{"balance_loss": 0.00118, "head_dim": 64, "init_std_o": 0.00589, "init_std_up": 0.0276, "optimizer": "muon_variant", "lr": 0.00215, "final_lr_fraction": 0.05, "seq_len": 512}
Below are experts of layer 5 (counted from 0) of a mixture-of-experts language model. Rows are named router (the router's row for the expert) and show model dimensions 0-47. Each number is 128 + 24 x the weight over its row's rms, rounded and kept within 0 to 255. Numbers have three digits each.
Before each expert's rows: a language model's description of what the expert responds to. This comes from a sample of Wikipedia text that the model never trained on.

# expert 17
It responds to: Digits inside numbers, especially the third digit of years like 2024, plus opening parentheses, other, and US place names.
router:103107121150152116161160177156105138150146170112097128122123120112130103130144094120090150085116102104086125096130162156129127123127137165123163

# expert 19
It responds to: Common English first names and US place names after commas or of, like John, California, Washington; also asteroid designations and year digits.
router:151100153156177146128157135142096126107163152081148136083121122112112119104139121125126146114112121116129127130127158119120098129153160159135164

# expert 29
It responds to: Word-piece continuations inside longer words (celestial, cerium), plus and, of, or, commas in lists, and name prefixes al, Abd.
router:083123140177133131139153144117084093148124118098098105078116191116111130111147122077123123136116069079103133128131132128148097102113123131135157

# expert 62
It responds to: Commas after numbers like 10,000 and after introductory phrases or years ("In 1987,"), plus zeros in round figures.
router:111112143129133144175174138161125089132170148140136098098128165132133111065148096089074117121148073116119103138142131149082166108165128130160168

# expert 0
It responds to: Nouns for political or administrative units and institutions, often after "the" or a place name, such as state, County, district, Church, century.
router:090088184122127099146128122139110069143140162129104100140155158091085139097128096108096123103119134115123145121140111150122142119167172149138139

# expert 1
It responds to: Past participles after was/were/is in event and history text, like played, held, built; also line breaks and section-opening The.
router:140088127114153110117144145141128074134152151133137112109143134142143093118160080069120116129124085119110121109119114135096167106131118155154135

# expert 47
It responds to: Months and timing words like early, late, mid, word-initial fragments like l, un, sub, and table separators.
router:092162125131143115161111135152084142108127116122106127093127130106107077105158095157114132121150090139125138132127137180109117135154146103136148

# expert 3
It responds to: Periods inside initialisms and abbreviations like U.S., B.B., W.A.S.P., p., plus digits inside years and times.
router:120139145165139136142132127161096103126168152147133138104127151106115128135123123106095140123154096119102147176130150120132115114170130088138172

# expert 28
It responds to: Inner pieces of compound words such as Kick-st-arter and sand-w-iches, percent signs, and US place or first names such as Boston, Arkansas, Joe.
router:106137177114170088147122133162091074144145165100126126125114164127133110121134099136095118155111086127131143130116149148100168116118126107125137

# expert 9
It responds to: Lone space tokens before numbers in tables and infobox fields, and subject or possessive pronouns like they, their, its, our.
router:090121122125124130123132117139103134174124151145110110130154180126139122140160122131105120103163125106134118137125149135110143110150155090138140

# expert 51
It responds to: Field labels in taxobox and infobox lists after a dash, such as Family, Subfamily, Genus, Born and Preceded, plus articles like a.
router:127118179130118113123105160136115121162152120157089120134150164118124085137160114151143153143156089095101109121134131141122111114131132150153138

# expert 42
It responds to: Word-internal pieces like est, ist, et, or following prefixes such as dis- or inf-, as in disinterest and infestations, plus modals like can and could.
router:117094157095107134133168147149080084149116126093108103130091146123144094091125085135108174107157113126137106138168144122132121072140120126158154

# expert 18
It responds to: Pronouns and adverbs in running prose, such as it, them, there, often, still, even, and odd word fragments like "zz" in mezzanine.
router:120140131113120093119102137126119101141143135105110080102155114143095092118137087134097128099103118127109113091143107129120130136151145103163190

# expert 54
It responds to: Head nouns for events, projects or organizations after "the", "his" or "World", such as War, team, game, season, director.
router:104095168143111136141144136139126102129133156088142112114168146080130124101128080099102145092168130112113105124137116129092153141111182129135197

# expert 44
It responds to: Single capital letters starting names or codes, especially U in U16, UFO, Uemura, Užice, plus un/sub/mid prefixes and Air.
router:104118116134172133150109132161105096169131134117097123123167154128131097086177140100112114101130131127139141121161147132085135140146134106136174

# expert 33
It responds to: Infinitive to after verbs like seen, found, shown and seems, plus auxiliaries and modals such as would, can, had, will.
router:113101139126118103127170139144109123127147142143151124135172150102105120145149127078134143105145083090126121100127113144107132113108136097149135

# expert 12
It responds to: Closing parentheses after author-year citations and family suffixes like -idae and -aceae in taxonomy lists, plus pipes, colons and line breaks in tables.
router:117096155100130126136118139157089133108161173104143080089163168108132094129143108131133135127182106104138079101124110141125119116138160123182131

# expert 41
It responds to: Pieces inside pronunciation brackets, unit abbreviations like km, mi, sq, UTC, slashes, trailing zeros, and chemical or URL strings.
router:111105156151153096148138151129101100144176122122081077125164136117143085098135107107108112080164091138109125125116134143126117142159168134132144

# expert 63
It responds to: Pieces of Spanish, Portuguese and Romance place and person names such as Río, Rio de Janeiro, San, Teatro, Cabral.
router:115107155115155125151154131109081139153132104098145129126157175097111127119129101100109143116163090100122114142101124139094118107109114141154157

# expert 32
It responds to: Subword pieces inside or starting long words, often prefixes like un, in, sub, im, e.g. insec-ure, unap-ologetic, incont-rovertible.
router:114131149113111129147136175117085099167188115101125127111122148101120146116147131106072176153132096090117108109151151117147147120147141135140170

# expert 16
It responds to: Common English first names beginning a person's name after a comma, "by" or "features", such as John, David, George, Don.
router:141128172114181108116124164143109124169102165100145115105104156092121100140132128109128150121114131133085106139141121123115124090148140133140165

# expert 35
It responds to: Prepositions following a verb or noun in narrative, such as of, in, at, by, plus participles like killing, taking.
router:089111152113160126153146161156115086103146153115145118142113162090081106106145113150129125127139095104127081158135108134131099117142110170160150

# expert 20
It responds to: Individual digits inside numbers, especially years, dates, coordinates and track lengths, e.g. 1987, February 19, 53.57588°N.
router:113104135160118098127132159143118118110114112155118103096127158146093076063175142123124136102121084106098082136109150135101141136162118129133148

# expert 52
It responds to: Surnames and their endings after a first name, such as -ley, -son, -man, Smith, Young, in credits, species authorities and tables.
router:089083164114148117128133152169142138101113145125091090110116162109101115107139126072112160102174123144138112151138132094094118087140104167142172

# expert 21
It responds to: Tokens in sports and chart results tables, such as m in 100 m backstroke, gold medal, score digits, percent signs and pipes.
router:086126135167138135129117132116137099157172110136074152117121127089081107118182115114093166107126131099116110133133125128107132145146133136194152

# expert 53
It responds to: Head nouns after the or his that take of, such as name, number, type, title, album, and section heading markers.
router:087131118128115131151176180114082122130111118095119080110150160101072077126146098102106107112140122106105088133143116149094151104112148115153142

# expert 57
It responds to: Capitalised word starts and letters opening table cells, especially W or L results in game logs, and name fragments like Mar, Gr.
router:141107161143165111153117114170085113173146175134155124124126122081091104084131125136086122117155143132096089092160151161122140133154122088133194

# expert 48
It responds to: Pipes in track listings before song titles, list dashes, == heading markers and field labels such as Length, Preceded and Succeeded.
router:114121145111156098110139165145083121119148128126125128108164127083091098086193116095144171121131130133108099129100116138129091106153124133119158

# expert 8
It responds to: The after prepositions like of, from, for, preceding named bodies or districts, e.g. "from the 48th district", "Member of the Oregon House".
router:105111205118158166142159157159101129134181145084117079126122146137117135090159129080092155130145143109112134098163157115135135090168130127110149

# expert 15
It responds to: Line-break tokens after sentence ends, infobox entries and table rows, often before section headings such as ===, - or |.
router:093107120111130128189174167170102138136187125129156144131165166092119148085150111110084141115121120109101114093151127112107108102151142117160182

# expert 38
It responds to: Periods and closing punctuation ending sentences or table cells, including ". ", ").", and relative words like which, that, whom.
router:112101136134130093148123147112105106168129131115130103115156159087077135139124115140085132124140089103097100135126121152104132146129115114188133

# expert 14
It responds to: Heterogeneous: World in titles (Real World, World Series), final digits of years like 1986, 2000, and word continuations like stiff-ness.
router:103132109139118096121111154131132121160141150148073150132121098138125093079132105096113174119114129117133137138113123149117101080112119153165131

# expert 55
It responds to: Words like according, approximately, about before sources or quantities, plus commas in dates and descriptive clauses.
router:144122136129176098113192169131084083156180169128129114128171158101135109092166110132117143141131102110126085115109143109126096126148138133177148

# expert 43
It responds to: Pipe and semicolon separators in table headers like GF; GA; GD; Pts, plus clause words that, which, at, in.
router:129145133120131097171096177163095094122167135137111103099127123114121117097136091113147156126129082091131086094141127130096135088131131121126139

# expert 34
It responds to: The words that, which, who, what and how opening clauses, plus sentence-final periods and quote closings after said or stated.
router:130120171139123121166106138144089078150128126144151124119170141117110113065106105142110136136128091114124139135096145163095139092103189124163152

# expert 5
It responds to: Words opening or modifying a noun phrase after a preposition, mostly the, plus possessives and adjectives like new, original, local, first.
router:096154134163116122162138172145102111127123154141103087141132130090121114120165089108098126141138087125142139142118120111099116100111124126143174

# expert 39
It responds to: Hyphens and dashes joining names and codes, such as WWOR-TV, Stratford-upon-Avon and ISBN 978-, plus section markers like ==.
router:099095131150167135141134147127092119140165120131124117100149124112118132107165077101099135121108083117098133144132117170141138145146118116174151

# expert 13
It responds to: Mid-word pieces of foreign personal names (J-uma-a, R-aim-undo) and blank or decimal cells in numeric tables; also government nouns like county, Parliament.
router:114133120123157099166112179119100130118125112125098098104163130091086139121157096138147135129158114151108094152099143132101157136130131127166133

# expert 30
It responds to: Pipes and digits in election or census tables, "were" after census percentages such as "33.7% were", and "and" joining names in lists.
router:124076123098128146163146141119092134162154158136120102106112131113128084115153124076114138105179131106152095142142125135117125081175121114166140

# expert 25
It responds to: Capitalized words that start a sentence or paragraph (He, It, However, After) and letters inside dotted acronyms like U.N.C.L.E.
router:096100128118153141166132109142110080148124163150087152119125165137094094087132134127114159133162117129096147105135166150108140067119154103131136

# expert 45
It responds to: Prepositions and verbs after he or she in biographies, like of, at, became, and table row pipes such as Mean daily maximum rows.
router:087112140089169134127191136132083092124108151116082086082157149087102133132166082147108145099128108108137082146124103132106128101140102117154170

# expert 56
It responds to: Commas and pipes inside figures and tables, e.g. thousands separators in vote counts and money, date commas, and table delimiter rows.
router:126134118126151112112118135140120107127148116117138112102103134135115099116131086130143162099157080142111083098129129152127149112133134106177168

# expert 60
It responds to: Pieces of Slavic and other foreign surnames and place names, such as -ia, ł, ić, and +/− goal differences in league tables.
router:115115138145156110159151136136118129127151141121124097131155122112111073122124114099108169113136102101144089145122127115139095136152125151185169

# expert 26
It responds to: Coordinators and hedging words inside clauses: and, or, but, not, rather, however, often, even, e.g. "rather than", "preserve and enforce".
router:123114166145110109141149163124078106100160147138099121094121119114137100094148143092104147097131081120122132115139118166083168111128169122127142

# expert 24
It responds to: Connectives like of, and, as, with and commas in prose, plus LaTeX symbols such as _, ^, = and digits in tables.
router:092089136145161093149129142161105088139138178129139108107180141094112136141135058120140102147116101138137144152082120125113107128098169140141194

# expert 37
It responds to: The pipe separator after goals-against columns in football league tables, before goal difference such as +2 or −24; also other number-table cells.
router:092091113171130138119117161134115103143147127142139101099140159137125078084122145084128168092166081090137143150120139136104111100162167126153140

# expert 49
It responds to: Opening fragments of split words such as gr in Landgraviate or par in parviflora, list-item dashes, and Thai script bytes.
router:127130135107152122136120128154137093131158135106145093147128128111090117117127132088136118139119102097103134119121136137138126080141138104129166

# expert 50
It responds to: Adjectives right after a or an (major, minor, later, particular, political) and zero digits within years like 2008, 2020.
router:125089173153122109120120138112115140119164139106112104084123133147158095113154120139144123127120111112119136105154100147112153087135134113161166

# expert 2
It responds to: The and possessive determiners (its, their, his, our) opening noun phrases, often after of/in/as, plus line breaks after headings, e.g. "the birthplace".
router:106105162121137130155116126121089109118165175146107136095113107138112107111159139128101150148143115091138128093153165180079145117151157097131166

# expert 58
It responds to: Middle and last digits in aircraft, road and squadron designations such as Boeing 737, PA 737, No. 263, plus football positions FW and MF.
router:105094147118141126183132151175118073159165160144126118108133140138121089089175101123092160119135147113118140149093121140114120130096114122112181

# expert 27
It responds to: Opening parentheses before unit conversions, years in citations, abbreviations and ages, as in 27 m (89 ft) or Kiselev, S. (2008).
router:087133153179157119164140148136098101106162122104098094144152124128122140093156092106085153139119126082122137128105113131123121129113153131143175

# expert 31
It responds to: The Arabic article al before hyphenated names, like ibn Amr al-Harashi, Tahir al-Sham; also initial capitals of names.
router:068111102107147095133155140133119109141151106136106098077133141105096080098119112099093145119105132091102137130126108112099126132109122129153153

# expert 6
It responds to: Blank-space tokens and dashes right after pipe or semicolon separators in sports or results tables, usually just before a number, as in "| 3." or "; 0".
router:086126141139173114153149138097106092135143140146165113098118156125079129148161101136130120087148094114096124119116134129121149152149161153177183

# expert 11
It responds to: Line breaks before nested list items, table pipes and separators, plus proper-name words like National, International, American in organization names.
router:131118136114160115123129113155091111167159130135084136112131183099113129104145095112131181117148098141119085151156125157139114138135124115124142

# expert 10
It responds to: Digits inside table statistics and age ranges, plus quantity and ordinal words such as half, quarter, ninth, twice, each, century.
router:121136135106118134109119165124135093139120168153112105126147175097078153076137135086102122103109121123126131114126134124081099105108153148140139